Weights of a small mixture-of-experts language model, trained from scratch on English Wikipedia.
Experts: 2 picks a token, a softmax router.
Training: a variant of SOAP for the experts, 541M tokens, 4130 steps.
Below are experts of layer 9 (counted from 0) of a mixture-of-experts language model. Rows are named router (the router's row for the expert), up (a neuron's input weights, with its number), down (a neuron's output weights, with its number) and show model dimensions 0-127. Each number is 50 + 15 x the weight over its row's rms, rounded and kept within 0 to 99.
After each expert's rows: a language model's description of what the expert responds to; "comes before" lists some tokens at least twice as common just after its tokens as in all text. This comes from a sample of Wikipedia text that the model never trained on. Tokens count by the router's weight.

# expert 56
router:57 53 55 46 47 54 37 59 51 38 56 71 00 18 61 66 60 24 52 59 61 37 50 85 34 60 49 69 58 44 27 43 44 54 60 49 26 61 47 31 33 28 33 62 50 37 80 29 27 40 60 58 62 47 26 62 38 25 51 47 84 49 44 53 50 35 42 44 51 62 50 44 56 47 57 41 62 43 46 77 32 53 26 44 55 61 45 76 45 39 31 65 12 37 57 69 53 41 59 43 33 70 19 35 36 60 59 43 65 40 52 75 31 35 55 39 30 61 59 40 38 53 48 72 45 41 60 27
up3:45 44 31 54 42 36 33 48 54 76 43 70 24 46 63 49 43 56 44 44 63 38 44 46 51 58 58 46 60 53 42 53 39 58 74 68 57 39 49 56 35 50 42 40 48 39 65 67 75 78 63 64 79 52 67 28 43 44 69 40 48 53 43 72 47 56 25 68 74 29 26 54 67 69 48 76 41 48 31 48 67 73 64 42 43 58 56 70 26 30 58 42 32 35 89 46 46 41 55 61 51 99 43 52 40 76 49 29 51 31 58 48 45 52 40 60 65 53 60 34 37 57 36 31 37 72 45 02
down3:36 62 52 41 53 32 48 46 29 60 42 26 44 39 53 46 45 42 52 61 46 43 31 59 66 57 42 51 40 32 27 84 29 46 55 49 72 60 57 58 26 22 42 49 25 43 64 66 79 24 40 33 50 47 53 43 61 42 42 45 35 46 64 71 67 29 58 31 76 39 71 55 48 48 49 49 36 40 36 49 21 36 54 65 37 47 44 42 29 44 83 53 24 01 53 91 71 52 45 46 38 49 45 26 44 42 43 29 36 32 53 48 68 22 74 66 32 54 50 41 31 57 39 39 46 43 37 66
up4:18 26 54 41 36 37 51 42 61 47 43 45 57 34 52 55 67 71 45 53 26 32 64 49 45 35 56 59 38 48 38 22 65 69 30 42 67 75 27 44 64 50 49 58 65 55 65 63 29 49 47 57 46 41 34 58 33 72 60 53 64 72 46 52 81 62 61 54 36 58 51 20 45 58 55 57 72 56 12 57 64 74 57 62 83 57 46 46 23 64 35 58 40 44 65 51 68 45 63 63 45 72 37 50 41 58 55 63 33 43 67 66 57 30 98 58 44 43 46 34 61 73 87 45 41 48 78 48
down4:51 41 58 91 57 20 51 48 34 54 61 56 49 46 82 40 51 70 49 36 48 55 68 51 51 73 40 48 56 59 64 68 22 46 23 61 65 67 40 49 51 79 52 61 59 31 65 77 40 29 36 50 39 69 83 32 46 50 72 73 52 63 47 45 55 33 46 55 65 61 46 29 30 38 34 38 30 50 56 39 43 40 55 53 54 86 51 57 78 51 34 63 56 38 74 60 53 42 31 24 27 34 43 34 44 67 64 64 32 43 65 26 62 59 60 73 43 38 60 25 31 48 63 38 66 60 58 28
It responds to: w/ow endings in names. Word pieces like aw, ow, w, ang after h or o, as in Seahawks, Skyhawk, crowd, however, growing.
comes before: "s", "ever", ",", "k", "a", "l"

# expert 50
router:41 43 60 37 51 37 35 65 63 37 68 70 24 40 71 69 57 33 67 72 44 38 27 69 58 59 34 65 40 47 32 64 36 39 49 42 23 62 38 25 33 47 47 67 31 36 63 33 37 40 64 59 55 58 49 60 69 70 72 44 70 62 30 65 76 33 26 44 47 58 59 37 55 40 71 59 62 39 58 63 28 63 27 31 33 33 36 48 34 31 52 66 32 32 69 49 55 69 70 29 24 64 31 32 35 62 42 62 58 56 35 65 44 35 30 30 32 38 56 56 67 63 58 74 33 31 46 31
up1:46 60 54 34 71 46 26 47 65 36 39 59 55 36 65 46 31 46 58 48 40 41 52 29 52 61 68 36 35 57 37 65 35 60 44 46 46 47 38 40 57 63 56 21 33 46 70 00 51 33 43 27 53 21 59 39 34 52 91 36 53 54 40 48 74 66 32 55 49 76 80 35 57 22 64 58 26 46 61 52 38 49 48 41 61 28 30 60 64 34 25 26 78 51 45 59 40 28 65 67 31 70 79 73 54 43 42 58 68 54 43 49 55 57 38 53 45 56 73 39 35 41 21 44 46 49 47 35
down1:48 71 79 69 71 57 50 60 28 62 58 22 45 22 32 67 62 48 54 56 34 71 72 50 55 65 54 28 09 76 65 67 54 52 79 16 57 54 62 44 54 44 54 36 71 36 49 27 34 39 50 46 25 58 48 47 35 30 42 51 61 68 67 35 57 35 40 74 46 66 71 57 58 42 62 53 40 35 50 31 44 65 70 22 52 39 62 51 32 34 64 40 59 52 46 69 41 71 60 58 27 51 38 24 28 50 26 40 45 62 29 49 70 53 41 64 61 47 40 78 48 57 67 28 52 47 58 36
up2:63 58 66 56 58 71 76 42 62 31 66 55 44 77 52 24 56 54 56 37 46 59 28 58 68 41 55 56 39 55 64 53 44 45 39 62 59 48 42 25 45 27 64 24 44 47 43 73 40 28 58 42 59 43 50 49 38 54 42 46 64 60 63 38 39 56 49 38 50 27 56 61 37 64 39 60 59 36 45 60 46 62 33 15 34 30 33 53 47 55 26 66 38 51 41 68 45 37 48 23 55 65 50 52 31 36 25 28 57 51 36 65 52 29 44 36 11 52 85 40 77 54 02 64 14 69 68 62
down2:43 56 52 61 42 50 70 12 33 58 33 73 47 69 87 43 07 35 50 27 38 63 39 59 38 46 48 56 60 53 59 52 56 34 38 53 46 67 53 44 51 54 37 52 39 62 27 60 55 46 59 60 59 20 68 71 59 73 53 40 53 68 47 40 67 74 34 39 45 59 56 43 66 61 63 65 57 31 67 50 48 38 45 55 87 40 11 44 56 39 74 47 15 46 62 63 73 41 50 20 41 63 37 40 50 66 58 44 65 43 84 34 49 61 37 51 52 60 39 46 40 37 40 13 34 37 61 57
It responds to: Function words and scraps. Mixed function words (to, in, and, of, would, at) and stray word starts or Japanese bytes; little shared pattern.
comes before: " the", " ", " be", "uch", " a", " M"

# expert 4
router:57 45 42 57 56 43 28 65 49 39 63 60 30 31 64 60 42 19 58 44 38 66 18 61 33 51 19 64 33 58 26 63 42 60 37 37 30 64 62 54 40 38 39 79 42 28 58 10 43 45 44 58 48 43 57 58 51 65 58 41 45 52 35 45 48 31 60 53 50 52 58 56 46 18 54 41 88 52 43 98 30 42 41 69 51 53 36 23 40 45 58 80 29 26 56 51 46 67 50 36 43 70 58 39 45 53 48 50 53 41 25 73 57 44 49 19 26 32 59 46 51 52 43 70 29 24 40 49
up4:61 42 44 77 45 76 55 48 35 67 47 54 19 43 62 60 34 48 19 52 71 50 22 35 77 77 65 44 66 44 34 43 46 60 56 51 33 39 43 22 38 41 46 68 69 43 31 66 51 82 53 54 72 30 53 44 52 63 52 67 42 56 30 42 40 34 38 58 59 45 78 35 60 46 48 14 76 46 56 72 51 63 34 65 64 41 88 70 59 42 44 48 49 44 66 46 51 63 60 27 62 39 71 82 60 66 54 30 75 36 33 46 44 70 55 36 41 45 34 41 60 65 56 57 64 48 37 73
down4:41 30 43 50 64 59 53 64 58 54 72 46 50 65 51 56 44 57 78 46 43 62 49 32 38 55 82 47 60 36 59 73 53 39 51 55 53 56 45 57 43 45 48 42 36 44 36 65 66 61 40 44 72 40 60 31 70 75 72 27 49 49 66 53 65 33 63 21 29 30 27 62 54 76 36 62 06 58 51 30 52 72 59 60 37 27 68 42 52 73 49 57 46 63 72 41 39 52 50 87 50 38 41 25 78 47 42 52 39 57 43 34 43 73 70 76 71 73 82 39 70 52 50 76 42 32 44 58
up5:42 27 46 46 58 72 56 72 78 79 42 38 73 58 39 75 17 56 53 42 53 48 45 44 48 59 32 49 47 56 44 29 58 45 23 53 34 42 56 74 47 41 18 56 19 54 45 54 47 57 67 72 71 55 52 51 33 56 58 78 50 62 56 47 28 40 54 36 58 41 59 15 82 58 31 37 56 33 58 70 58 27 44 69 47 70 56 45 62 38 55 66 39 40 82 33 53 55 58 41 11 68 54 35 51 54 49 39 41 48 42 54 34 21 38 60 61 35 29 35 30 65 55 26 32 29 52 54
down5:63 74 44 84 38 50 21 44 44 40 41 37 57 61 53 37 48 49 48 41 55 56 41 44 55 44 67 71 66 24 39 43 67 68 84 34 56 60 48 51 27 58 44 71 45 48 85 40 51 42 43 48 53 31 38 69 42 48 61 62 62 46 40 30 51 29 69 63 42 41 32 28 40 83 24 34 60 36 74 31 53 46 31 59 36 54 44 32 51 42 27 40 31 83 33 39 84 49 72 35 67 48 61 42 56 48 78 60 36 25 72 49 35 53 71 37 71 40 32 37 55 66 59 49 65 67 65 49
It responds to: Mid-word -on/-ic pieces. Vowel-led word pieces inside longer words after a consonant, such as Barcel-on-a, symph-on-ic, comp-u-ter, dep-ic-ted, Archae-olog-ical.
comes before: "y", "ed", "ic", "a", "ment", "ation"

# expert 10
router:52 28 46 58 57 51 36 56 62 41 90 70 41 34 69 76 37 24 65 66 33 38 21 65 59 76 41 72 30 48 15 52 41 40 66 50 22 47 44 45 46 39 68 67 61 42 57 40 31 66 49 65 68 38 30 45 60 65 44 59 79 66 34 82 62 49 40 37 51 40 39 64 48 49 50 62 79 49 61 64 21 51 19 61 47 57 52 50 36 44 62 49 43 33 39 39 44 70 65 54 47 82 51 48 40 42 64 39 53 53 26 63 65 33 45 35 27 35 77 33 55 39 42 77 49 49 56 44
up4:58 44 35 43 51 24 48 22 48 48 60 61 47 44 42 37 49 62 47 68 62 42 52 12 55 59 57 65 58 50 39 53 39 41 52 64 57 38 47 37 27 59 80 08 59 51 68 64 52 47 47 65 65 59 39 81 51 84 53 72 52 35 71 43 34 33 32 41 37 37 68 39 23 44 53 73 50 70 59 61 11 70 52 64 33 71 55 65 30 46 58 51 53 52 36 45 51 25 28 59 44 60 38 46 50 38 54 58 23 29 58 48 61 82 54 33 51 80 41 27 77 76 53 65 45 44 42 43
down4:35 51 50 52 65 34 41 45 56 50 23 53 52 26 66 78 68 77 52 47 52 43 19 56 29 55 35 38 45 18 27 46 55 44 49 53 41 63 43 55 62 45 44 56 67 65 37 56 40 23 15 71 69 54 64 42 68 38 59 57 48 72 51 55 41 69 63 63 67 77 41 71 46 74 97 62 39 44 47 65 41 62 78 47 51 45 72 27 51 57 27 65 29 74 75 40 72 60 65 39 54 52 68 32 49 57 69 44 52 35 29 58 30 50 57 62 64 39 63 61 44 49 60 52 70 67 61 35
up5:46 55 78 43 66 33 31 46 49 64 33 64 42 19 27 79 27 40 36 44 49 34 53 35 31 57 71 58 45 36 38 43 37 53 17 45 47 36 55 61 28 58 46 57 44 77 35 44 44 71 31 59 40 58 54 39 65 64 43 27 40 49 81 59 60 36 48 65 60 65 43 54 31 36 63 35 48 36 41 59 32 59 51 54 41 68 24 27 37 27 69 19 45 42 55 49 57 57 55 55 69 67 13 35 65 42 33 27 31 67 29 49 44 66 28 34 70 49 77 52 44 21 59 53 40 50 28 47
down5:63 64 85 53 38 30 49 52 30 45 57 57 56 40 67 30 38 33 55 32 48 75 60 39 67 38 50 59 47 59 48 26 40 46 77 41 40 60 50 54 50 42 37 65 26 61 35 78 49 58 22 49 51 45 57 52 78 50 42 38 17 49 27 43 19 38 58 72 62 79 43 34 56 20 54 77 30 37 59 33 37 50 37 42 42 33 47 59 28 47 54 53 37 49 59 76 56 55 22 36 69 31 30 67 45 63 53 48 74 30 72 36 61 36 38 25 74 51 58 36 53 49 30 50 81 62 62 41
It responds to: R-cluster word pieces. The letter r and r-clusters like tr, pr, gr, cc, mostly inside words, such as Proc-r-astination, Nutc-r-acker, st-r-ategy, Pro-gr-am.
comes before: "ess", "act", "at", "is", "ational", "ain"

# expert 3
router:48 46 58 48 62 55 16 63 55 44 70 80 38 53 69 72 29 20 60 62 27 42 43 65 53 74 47 64 62 59 06 42 39 33 42 56 23 49 47 52 41 73 42 55 53 24 58 34 49 44 48 53 60 65 56 51 78 54 70 55 50 82 48 65 58 34 47 52 63 36 65 32 41 41 58 56 60 51 52 64 46 71 16 57 33 56 40 77 48 28 43 70 27 34 53 72 47 83 36 43 41 52 35 44 45 53 33 43 55 43 50 69 70 35 41 41 26 32 51 77 68 71 53 58 36 39 32 31
up9:54 49 48 41 66 40 51 42 54 52 59 36 44 49 56 58 63 63 46 48 58 75 53 61 51 93 66 35 63 68 59 40 29 58 57 64 32 22 78 32 42 50 49 21 57 34 49 23 60 60 53 44 71 37 40 74 25 64 69 47 46 23 38 55 36 48 56 66 39 35 48 33 31 52 31 62 52 44 85 35 56 61 51 61 45 63 26 40 55 29 64 76 70 32 48 78 52 50 30 37 30 48 25 50 50 84 77 51 59 27 37 64 38 46 40 86 31 54 38 41 54 59 63 62 52 78 59 53
down9:72 54 32 37 57 49 67 57 33 49 71 71 40 57 22 45 62 59 32 56 58 34 98 68 62 53 48 31 55 61 60 59 59 80 66 67 45 46 36 60 09 61 42 69 55 45 70 41 54 56 25 69 66 49 34 62 54 31 55 60 45 25 37 33 77 51 66 60 43 42 43 58 57 15 61 66 37 58 77 38 50 37 57 50 59 43 38 49 39 55 60 50 40 65 52 87 74 45 65 58 49 38 49 62 24 51 80 62 65 37 62 50 53 50 54 47 42 65 55 61 31 33 45 71 23 41 43 24
up10:45 75 32 49 60 62 65 36 41 50 36 42 48 50 43 35 31 31 50 33 52 66 73 42 27 55 74 76 47 80 41 33 38 56 33 68 39 65 23 22 31 74 30 27 67 40 53 32 31 46 47 45 41 38 44 61 56 42 43 79 55 34 48 48 56 76 40 34 61 46 70 40 63 30 51 56 31 61 51 54 65 32 59 77 39 39 58 55 47 40 60 62 40 44 35 62 19 43 48 50 39 64 41 45 30 22 57 39 53 24 82 50 77 37 48 31 46 52 54 44 59 41 38 70 37 25 55 13
down10:66 60 41 68 29 65 62 57 43 38 51 45 58 48 49 52 69 42 64 30 65 66 75 37 53 57 96 47 22 35 31 66 45 49 45 40 33 48 36 87 34 29 64 63 69 37 58 54 46 24 55 36 58 63 38 52 86 59 58 73 44 66 58 39 57 61 62 58 37 74 56 38 58 73 53 55 48 57 25 51 40 61 43 78 53 65 70 38 54 74 33 45 43 62 58 36 58 56 49 25 36 27 54 30 72 44 48 11 37 39 37 55 46 38 27 48 57 63 59 53 54 75 50 51 50 57 39 86
It responds to: Mid-word syllables after capitals. Short inner word pieces right after an initial letter, mostly er in Peru, Perth, performance, also act in factual, al in Malian.
comes before: "t", "k", "c", "g", "ch", "is"

# expert 17
router:63 62 38 41 43 52 32 54 42 29 57 54 38 42 66 55 48 18 60 70 42 49 31 61 42 72 10 54 27 53 28 62 51 58 56 57 24 55 41 45 24 33 41 90 68 37 65 18 30 24 63 64 54 36 60 78 50 72 80 59 52 57 28 54 47 64 49 43 57 47 40 59 57 49 48 51 54 44 59 75 32 70 30 57 40 54 53 36 31 27 46 61 45 49 41 70 50 61 44 62 15 45 46 36 32 59 60 41 53 27 40 63 38 37 39 26 31 30 52 35 75 55 51 66 40 18 42 51
up4:31 54 38 34 36 55 43 51 46 73 51 46 62 44 44 63 41 60 35 57 56 55 49 35 50 45 51 53 27 41 39 44 54 51 45 42 33 43 61 59 77 45 35 86 64 37 35 63 27 79 62 75 31 59 41 49 27 82 51 26 39 52 47 47 73 41 52 75 85 42 69 32 32 47 46 56 41 42 27 71 49 60 44 47 21 21 69 42 68 47 30 48 69 32 68 50 44 55 42 43 49 41 35 52 42 85 37 43 69 49 39 22 37 21 57 39 33 31 38 17 59 63 57 43 78 36 47 35
down4:60 46 77 51 51 42 21 38 55 53 43 47 50 54 67 63 52 63 33 55 52 48 53 26 56 37 81 56 53 76 66 64 62 61 74 31 52 47 22 73 94 47 55 48 69 42 52 61 43 69 64 48 59 60 36 52 66 59 61 41 36 53 29 44 03 27 30 66 34 45 54 50 56 70 64 53 59 63 60 52 68 45 51 55 62 59 71 45 49 52 13 71 50 32 32 43 33 65 62 26 64 44 32 37 44 54 48 58 15 54 45 46 43 38 60 44 22 53 25 81 40 60 58 70 54 43 72 45
up5:77 60 83 34 57 58 66 30 40 49 59 55 56 45 47 61 78 43 46 35 33 41 68 65 82 81 49 55 53 49 76 55 40 64 61 57 58 38 57 48 61 40 56 60 57 33 84 54 18 52 64 57 28 57 72 45 68 53 74 22 24 65 44 72 30 46 50 53 63 54 24 41 43 01 59 56 56 39 29 67 46 41 33 44 46 50 39 45 51 57 50 45 62 65 44 44 63 27 45 35 38 45 48 18 51 42 66 40 42 34 76 45 46 42 48 46 74 18 59 48 54 59 62 58 41 71 33 62
down5:24 37 25 23 37 19 50 63 52 38 53 41 25 69 71 49 53 70 66 69 50 35 35 58 33 45 37 01 45 60 45 44 70 59 26 45 39 74 43 59 32 67 49 67 53 54 50 25 50 73 26 60 68 46 60 45 45 56 69 48 63 57 51 32 45 39 57 43 47 70 55 46 43 38 25 27 58 40 38 46 46 64 62 65 44 42 25 51 52 53 65 49 51 73 79 56 46 35 54 33 42 39 78 72 72 55 38 74 42 22 55 44 75 59 46 85 71 50 53 54 51 45 48 36 66 44 74 52
It responds to: Word-final suffix pieces. Pieces that finish an English word after its opening letters, as in compre-hen-sive, peop-le, t-urn-ed, car-et-aker, ro-w.
comes before: "s", " of", ",", "ing", "ed", " in"

# expert 55
router:42 65 53 54 26 70 38 43 64 43 65 79 12 33 55 63 57 57 46 70 48 63 43 70 39 55 21 50 45 57 21 69 47 56 46 54 35 67 23 36 20 30 39 80 66 42 68 38 55 43 63 58 75 39 37 45 40 51 42 45 59 54 43 43 62 47 42 31 56 45 39 57 59 36 55 45 38 42 67 84 32 67 20 39 38 35 43 68 46 29 51 56 37 21 55 71 56 58 48 52 23 56 46 20 23 55 51 47 59 42 44 75 31 23 66 30 35 30 30 61 71 43 58 59 42 55 59 35
up2:41 63 37 33 57 40 48 37 26 52 79 48 34 49 41 39 60 51 30 58 67 66 18 67 40 35 37 46 30 47 49 45 35 57 36 51 39 74 33 37 71 60 63 60 72 29 63 63 39 44 27 50 52 39 12 77 30 55 22 53 50 53 56 47 34 63 44 20 35 34 44 45 55 30 42 58 55 67 73 55 33 54 62 43 23 36 58 36 67 56 42 60 38 33 65 76 68 26 12 73 53 45 66 40 38 37 31 41 62 63 42 62 47 38 69 33 54 20 67 47 66 51 52 62 72 62 60 35
down2:55 63 54 59 34 66 17 31 76 47 46 41 13 28 78 39 33 61 49 23 37 67 67 48 63 33 71 32 28 47 70 57 59 66 47 59 51 32 26 63 60 50 44 60 49 60 56 48 44 13 59 67 44 35 47 73 70 41 66 40 53 55 49 42 29 70 70 56 40 55 48 42 32 52 32 51 46 76 56 40 61 41 40 76 59 55 65 64 58 71 66 32 61 48 46 60 50 79 39 19 46 60 45 67 41 68 38 45 57 42 64 35 32 65 26 63 86 32 64 59 50 51 45 48 31 69 34 58
up3:53 26 47 69 36 63 35 63 29 58 60 51 46 56 43 79 45 49 43 62 41 74 39 49 80 56 65 51 55 53 52 72 45 21 55 69 82 63 50 49 40 31 67 51 46 86 56 19 68 44 54 35 56 33 42 69 44 66 45 50 49 29 89 34 66 72 48 54 62 36 60 45 71 71 45 48 49 33 68 54 47 66 72 55 57 51 71 57 17 48 52 71 52 69 49 28 22 67 43 58 41 64 77 52 38 79 59 25 64 54 48 33 61 58 52 67 23 60 52 70 39 69 57 39 46 36 53 45
down3:43 24 37 45 72 37 71 53 79 35 37 74 59 60 72 37 50 33 44 31 42 47 59 52 34 58 33 51 49 43 70 25 50 31 16 34 43 46 64 39 41 62 55 54 56 38 79 23 70 66 36 46 50 45 55 70 41 58 54 75 43 53 60 74 69 36 54 48 53 66 13 34 21 58 57 49 32 49 31 45 40 46 12 60 62 61 49 42 78 42 59 53 42 29 47 40 29 45 50 36 34 58 09 64 70 48 43 45 25 54 47 60 27 34 53 42 45 45 46 16 69 45 60 45 63 60 47 51
It responds to: Mid-word syllable pieces. Mid-word vowel-consonant pieces like end, ot, ay, ow, ind in surrender, Lavender, people, windows, show, Notable.
comes before: "s", "ed", "ing", "er", "t", "ever"

# expert 60
router:56 48 45 39 53 42 31 68 60 34 62 63 34 25 73 60 47 46 81 53 41 30 50 50 28 51 43 37 44 56 38 56 38 25 38 37 33 60 44 47 30 39 38 79 57 48 70 47 43 38 64 59 66 60 56 50 61 50 68 40 62 61 34 56 65 52 19 52 61 44 61 41 67 47 58 49 49 22 54 55 45 48 26 61 53 42 21 55 42 22 42 41 39 42 55 56 68 59 78 43 37 45 20 17 31 65 37 52 43 70 40 71 44 11 28 35 21 35 38 38 90 73 58 62 37 38 64 25
up1:35 50 57 43 52 27 65 52 54 54 32 56 57 70 82 52 86 50 64 49 65 60 52 52 37 21 45 38 58 44 79 46 41 24 45 41 36 49 71 45 49 34 60 41 67 23 77 40 51 59 49 17 42 29 27 23 61 45 73 33 66 68 44 48 56 62 45 57 88 69 51 59 52 37 70 44 55 41 39 69 59 55 53 53 68 53 45 40 48 40 63 32 38 51 52 37 37 34 41 60 65 67 54 28 44 70 86 62 26 47 67 51 56 39 37 43 44 42 36 57 85 76 60 49 21 23 60 52
down1:78 43 41 53 26 65 61 66 48 61 55 48 49 53 57 62 73 39 63 31 56 42 39 66 23 42 44 67 47 44 65 40 42 49 30 33 58 45 29 58 61 44 50 38 42 00 80 45 42 62 49 37 38 61 54 36 35 40 29 63 71 94 60 83 54 42 56 73 67 51 55 39 61 41 59 42 38 41 24 55 29 29 66 47 48 26 40 48 75 59 52 55 30 70 53 68 21 26 52 54 63 58 73 77 49 63 66 47 50 53 52 50 74 51 42 61 49 30 25 54 32 32 46 56 63 58 72 52
up2:38 56 79 49 44 53 49 58 57 45 62 43 59 70 43 53 77 45 40 31 45 40 93 39 65 74 44 60 34 55 38 55 51 44 63 06 56 50 64 61 62 57 76 62 28 31 44 55 32 70 51 52 54 54 70 47 57 47 51 16 61 75 58 44 63 44 74 71 42 40 32 17 42 33 63 61 64 29 60 37 35 59 33 55 59 22 39 61 51 52 33 50 60 56 36 56 48 77 76 47 56 28 36 52 43 40 63 19 40 45 48 42 36 36 56 65 49 61 20 36 48 31 36 53 34 16 68 47
down2:37 39 39 31 50 41 37 76 44 68 45 78 68 41 59 76 55 57 33 38 41 43 69 52 40 53 64 35 37 50 49 69 55 26 41 73 37 51 29 34 64 44 62 71 42 55 40 42 45 41 48 52 43 72 53 29 83 63 53 47 51 60 53 39 61 69 61 61 31 64 45 50 54 46 52 32 65 61 74 44 36 42 55 34 42 55 50 79 54 58 52 62 50 32 30 36 55 68 39 47 30 33 35 36 54 30 58 61 51 32 77 27 45 37 40 46 42 81 99 29 42 37 56 67 80 82 20 39
It responds to: Music release vocabulary, sentence ends. Pieces of album, single, released and film in music articles, See in See also headings, and sentence-ending periods and closing brackets.
comes before: " |", " The", "ased", " |\n", " \"", " also"

# expert 8
router:57 46 37 57 45 43 25 69 45 35 86 74 37 47 70 51 49 48 59 78 27 55 24 67 51 56 46 68 37 41 36 51 33 37 34 38 24 52 49 57 12 41 52 54 48 47 68 43 42 39 54 43 62 80 56 51 59 61 60 50 88 46 23 79 87 58 40 38 53 53 58 39 49 39 60 42 47 52 42 68 25 60 17 38 41 44 17 57 40 38 58 65 47 43 63 64 53 71 58 42 30 61 56 33 27 39 42 66 55 53 53 72 39 27 42 28 29 37 68 60 64 44 69 66 44 35 55 32
up3:54 38 35 72 43 49 39 35 11 00 75 68 46 53 38 40 57 41 72 33 26 49 64 41 40 70 63 83 63 66 74 43 80 65 46 58 56 38 44 50 54 38 65 34 55 36 43 67 35 59 53 46 39 34 56 41 49 84 61 78 29 66 54 54 55 49 45 45 37 62 48 49 69 58 68 53 36 46 64 53 52 44 36 34 61 21 51 65 52 49 39 51 29 32 34 47 45 70 60 62 45 61 49 42 28 55 59 41 59 37 41 20 19 55 17 39 43 52 48 51 60 54 27 52 44 46 39 84
down3:69 51 50 26 41 53 54 33 38 43 57 46 47 51 34 39 43 31 97 58 45 38 61 64 74 50 54 61 33 41 54 63 34 20 52 31 66 67 53 40 51 40 42 46 73 32 44 67 66 59 45 58 57 53 21 24 29 55 52 60 35 73 31 51 47 32 65 66 70 57 35 52 41 62 48 73 72 39 72 48 58 06 29 75 66 65 55 53 49 63 50 68 51 58 26 43 59 59 63 36 41 51 79 47 52 52 61 52 38 56 55 71 57 60 66 47 94 55 34 73 48 26 56 34 47 30 66 44
up4:52 64 51 49 65 33 41 71 51 62 19 36 58 51 34 63 45 58 20 36 64 59 45 36 59 26 41 43 29 11 43 52 33 28 53 38 42 54 40 42 56 63 47 55 32 51 62 73 54 38 58 42 85 39 39 70 45 48 23 55 50 51 57 75 44 40 81 31 71 69 58 39 91 50 64 40 46 39 50 33 50 62 42 59 40 51 63 41 09 36 72 41 54 34 54 43 31 70 39 51 41 40 46 24 25 52 61 55 59 31 52 45 67 54 51 72 72 37 13 61 49 43 75 48 65 53 63 60
down4:67 48 42 56 53 33 52 42 45 50 42 66 42 71 61 62 58 44 45 44 39 34 30 66 63 41 41 91 57 52 79 77 58 51 46 66 48 51 59 66 38 43 48 43 39 51 57 40 48 50 18 48 69 65 55 50 36 38 49 57 71 47 58 46 84 60 51 55 31 46 46 54 29 52 27 66 62 29 38 43 50 33 51 30 55 56 54 47 77 17 53 53 41 74 37 26 37 49 67 42 75 49 63 42 56 59 22 28 70 28 55 39 48 53 74 66 99 58 81 58 47 43 59 49 76 38 35 72
It responds to: Prepositions, especially in. Prepositions such as in, on, of, from, during, between, mostly " in" after nouns or participles, as in Township in Pennsylvania.
comes before: " the", " ", " a", "form", "tern", " S"

# expert 63
router:48 46 50 41 40 43 35 53 75 63 64 74 13 38 67 54 44 42 74 74 46 54 52 61 41 77 14 75 41 49 22 52 34 44 45 39 36 73 52 34 48 53 47 83 30 48 59 21 44 42 66 55 66 53 61 65 51 50 44 39 81 46 51 64 72 53 39 43 40 64 44 57 62 57 32 38 60 58 65 73 30 57 26 41 44 29 23 33 62 20 62 58 39 36 50 71 54 51 64 41 37 59 13 37 18 44 60 68 48 48 37 63 26 32 67 54 37 42 60 63 44 56 59 59 52 44 74 35
up1:42 61 50 42 34 50 51 54 63 18 44 40 55 44 51 47 28 53 55 29 23 52 77 49 57 49 47 45 56 73 37 30 69 72 41 37 15 58 42 39 87 46 71 62 50 64 70 42 67 31 40 47 45 54 39 60 33 47 51 57 37 31 43 66 69 43 57 83 46 50 60 48 59 65 45 43 40 64 66 31 59 31 44 37 47 65 36 43 45 15 25 73 55 39 43 37 32 30 60 42 51 59 54 43 30 66 69 24 51 64 88 71 42 47 76 45 66 39 44 52 76 26 60 61 37 81 58 30
down1:57 56 37 67 43 59 34 73 54 33 38 65 45 65 66 41 65 73 53 84 84 20 51 59 53 76 43 33 73 58 67 62 66 20 52 58 31 49 55 48 51 46 52 33 48 59 50 33 41 57 51 56 37 47 61 68 40 46 51 24 32 45 37 56 49 46 47 39 28 36 38 55 68 52 53 36 38 33 65 47 56 38 69 41 51 17 59 60 67 43 48 64 33 83 66 00 48 43 51 46 47 34 44 32 63 16 39 37 69 57 49 53 30 60 45 47 71 51 58 72 30 49 65 55 31 45 59 72
up2:72 48 56 23 64 74 45 37 54 44 50 40 35 50 36 68 25 50 33 42 41 67 41 58 59 57 51 36 38 57 46 47 54 48 55 40 57 49 23 42 47 52 65 64 38 40 70 54 44 93 34 48 48 53 62 55 62 73 33 66 48 41 60 51 50 56 21 40 46 18 62 56 39 77 28 65 52 64 38 35 27 71 79 26 69 58 57 53 72 47 80 37 39 59 10 55 65 32 38 47 30 65 49 40 51 39 26 53 25 65 35 73 31 49 62 45 54 43 62 71 45 49 36 54 47 42 77 87
down2:28 46 54 67 54 45 22 29 52 40 32 56 39 69 62 47 55 61 54 18 43 52 89 47 58 53 55 54 35 32 77 44 46 96 68 50 66 60 50 64 53 75 60 40 45 57 60 72 44 75 47 40 27 70 48 37 25 41 66 54 74 64 75 46 66 60 60 27 40 72 30 42 77 51 14 79 77 52 40 60 60 53 38 34 49 73 46 36 35 69 61 62 35 33 63 48 56 34 68 69 45 56 40 53 42 59 30 37 56 52 52 29 29 43 40 39 49 60 49 55 73 46 55 45 55 65 47 47
It responds to: ack and particles after B. The piece ack after B (Background, Backstreet, Black) and other pieces after a B, plus particles like up, over, out, at.
comes before: " the", "s", "gr", "l", " to", " of"